Below are experts of layer 4 (counted from 0) of a mixture-of-experts language model. Rows are named router (the router's row for the expert), down (a neuron's output weights, with its number) and show model dimensions 0-255. Each number is 500 + 25 x the weight over its row's rms, rounded and kept within 0 to 999. Numbers have three digits each.
Before each expert's rows: a language model's description of what the expert responds to. This comes from a sample of Wikipedia text that the model never trained on.

# expert 19
What it handles: Articles and conjunctions such as a, an, the and and, plus heading words opening list or table entries like Species, Won, mixing.
router:480482511501446507457511507486489522491471521481527451485507494545496446493508509472452552500512532491546526527491487498475481471470440451537484479493492456513509495504551467499496536481523456509465534477502503448502499477526498496549489501474479492499490495494542472504471523487509499487513543559524512494498489490517464506491491492537509490505505560449489528471494491482521534508484499521545505479473527467478471485495564488495508538480447524505507515493511506474479493532494515482468509473526520483487493474492500492454460523489515523537508514539496473533505519488526481481505504517479507504454463466484528537521519474521455486526507484523472476455435525528508512501504532487468499511480489485517535558493472473527516484510509476487505442477496509483490485501505521
down1:525533480463560502522455511510486509521500511528469495513480493497478499508501522527461458445519496490506483475456484465508462504509484491485477513463522526439477476507535480455473511518490467497481471457513525511504515479536556510511532523482485506511502514469459523532483517467502470555481489494485524508508522538526491498495459493477467459548480474478529503486504520500476520500486496462535510502489478503470494470440486516516499442536492496500487537498525475460472496532503553500493475484511502486542480513523512554480489464519518493509515482543495493517494494454554506545511528498498500458500541483515523521528489531491470487539527513482518511496490507481510510569485492503476526499512540552553530479506531492514519508505477497474503483515510480528513479459533538
down2:482494459492508548523525461475491523491517487467518541525528493498518498486462520490513448485510525463482504478488521491504499490487477496494500488476519498546507507520467479485477500492489484521516515493487505463513485511494439491511470489481510449485474523467529504499532489512441537458515453482486503513507523488483480522500467442498505475450485529464483473480510475495532482518498514502497531458501485521488498512481533505503493531489486523500497448481465515479530474422453488528493551528540501505496474527495508470493498503473498564552529503524533485495507474503516528459501529527529520500494500492532558534511506518543475475510498470541525500490507516468468529492533468489535479506515510493530530560481483493512533519523540510501513460447546523522494464516545516
down3:509477512473469495525514468458480484470503487528472531505489480543513523480492487514515496493482508495493523506502492506521508458555487511512484479550511535505496467469512508504490440517462473462519459516528535517510465514477514492458486530515563522496496479471498530509511544511553485506533511473484457448481516503455495563488517487472483522499481511500521507462496534524483528487460505492508507514519506469533500530505534498465482552485495472499456503543533480477486518503480528514552493487501539476504518508483532476501517539545455504558501486494471498508489536489509516493514527533495508490487481519483464519494522456503516516557523500501468464493508558488536463525496485507489511483487501561495452452482446484510527479509522510518505497523523513533454522523490489
down4:505514493481492538501510455472489490552500526479505479449503558536488533530493503527504498499538536453537530524472505506488501500433484512487534486474507520518517516462482493492468464524466457506513503491510501451527474528464531464487543499525514441470495500503478545506517518484505520490507479499510479501446493482495494538481519498562449498492495490489498542502481481486480525519487441501471507508520528488520515499499502472520485526489496497521482501466509499478487447490520536525533511547498486453483470450516521519529516490507507521486549475516483476490503500496484470519526481551536508484478487510486532494475538487516469481503494503494470464513507501490459472534463466525528535518510478478524530545540530541478506545521477481502558502496543514510477482511515531
down5:508520507523491488528482467482473468518534524518499523539522451506556485494501450507555500522533464494512488462505506527485528522513501511530502484521490474519454543476469505534484508490512483504597481490505528454520477529478522487463482514524528510499484513512516519464526470492493491475520494523500504475512515500526488502483514482488502507445485538499521505485496507459489485531489503507540492512490535533495470490487508469495446493492507524501485535510533514522493486515533528461502492504476496508510499472506522552519514540517542497505486445452484473491471511481528513513531522495523542499525515478514488486496499492533480550516475509505543511442488517469543475462482486504483501446530509562499483483536462498532478512475490518524541549531484515496500481449560524
down6:480411477484497482532523475495474484470516477536562441455455488492476557512497506494484544523542512512535497442495496503505476494520476505459498473453498510455512516458524504495444456479519495471494514508559536525485464462500528485512526458515508500518505481489506496529492485499551505498470474527523477527479491515500491499472490468537474539503480501502481504472497441516538499477506503499468527549505470530544496497491482496529503478490486513495499556483507516475472518549513517518487500515528526479501469500514497501486489506460465480466474525529479469503499494508534459495514514479447495493475539480530443495508498502499517534519494514532519470512476498479484481512515491498489536513488439518480514485494511538502486534478506518468519487478484483545498508473518496
down7:479493509512477528531493497481501515518483489484471532494449532531506496539515499491531466556490508478490493485486529460528482502526474509504501484510480514452529515449491515533444481524473516502543514508521529533534501481493507481467534486488469457514482494484472538533520478508557497482480456523530510547525466474527523492531502482530496475496456524518453499479481532544508521475506539470495503478511479516537511511475486520477512472557506481511515519488473476451500488520486525475475546494555525464482467511490490500485498517530539486500522481504495485493502495485504486493523466477465499504529489475503502529525458542471515561473527438496517475505521501499486471533538493488529514543502514520500505516499503490509501520517561532443462497543480475498476507471545523
down8:486530524492477484515452521479513485512510454486416505528465495479465495492457500493510533519501515476454529498477466508490526518515493452490556525533503516479511473529490494476500513500476482482464503509495496513477557494474531474495475529482451559512485509484509471478534488533484502430514532496492504486504540515491496517488529482469509487474499498520520445511522496507458532493494523454520525463489508484491525506520535512478483560509507480495484467554477491513531481479499523541494526456476476499523497491492518481453480477491544492445512498511512500521500466500501509517506498506496497483460444525489508445517503517476526498520515492501493557512514485518499519510446507476516525492473544497491521559476503504482511482526468485534525533482533488500444494525454496
down9:503526521502509457492501468505518550513488477466490541511482523490466508548519514532493534489498476495486531503469492514510519469493475448486480532494542490499516499516517484513474512512546481476505525540487495487484507530450508498505477465498525481515501493482467504471542485502440503458516512499497489490504524499498505520482490519494497463508540476511459498502495496541516558531543531469451493472497536471516516493483558554527495522482511518493508462448500493485502460481500504443495473477470464501522524473499493485499510454533515524501527485448526459510468498452475539479506525531514485465485490492561539466464497469469536451509491463517510499509505493506537476527507495536518501494502500489557537554503449499468531509532500471527532491511491505494496519493543508
down10:488492458525475474490494518511500499527511493471511489449476479475547525484498553506518542519499524512486462512516469495494535497511485512498524492489423486507505493547514475546479524499483528538502493506464472541503496472482511475503493536452498523539486527495534443512486485499474461486511482520505446495495495523475470503540464475531487482481513511540528554491514507483488551520446477472452481488490495496453515462548508475513506504490483485520499493516529496517465499524489527500491471522452506536549540495500529536488483516473516466502505475521494536517500509466433495503528490544484451482461485503546452510505465494539523484533490472505508470477485511507526494524504476531492526465493505513475491472489545505492464507475492490514529547481538517526504476492493521
down11:498514505482505535526508441479524517451518518531494484474483455491505497473525500498484492467448482530532527493487522497490491521431476497449511517492493496433522469501472477514489472509523457437487518490500501493505507539490496486515489470454461532516485503462489534524516501493534476494529507505469515463514497475541478527548491489521514466471507481479493524472503454469484487506528498504524453478519486491514450512458465514540481485481491464499521572451497501491485459503514528478455463499530486502519540512518479507510477500494509499470521443495486530506492511482477508524482520535491490506521506456530479513485486521529501481500455543504529446444508520464489475510490474475518530485526477493511513524443493488489513490513525499475544513505536525485521526506480516
down12:495573495507517508505452510523472479476448466521468506532498495533477483484501490490474508517496502494543438512504470528504507528495501481504503489511536480481461494497505532438532507468475511472458489425525468490509482488495484513559481488488506483493518533542526518481531470515515540456508463487445489499484502537508551481514502504478547476475559513462497488527484510463491492535544527506500517526500492474499516514478553461488485476503524498479509481533492493514515477499511526502518493490464483521495476515490511507537534481532494540520514477535518486491476543505532471490522515471538526536500478442508561460519498481470461468498504465484509492518549526527501507524491510500493515517447518518539524514494527507522514508525508537495484470499490454491502480504482498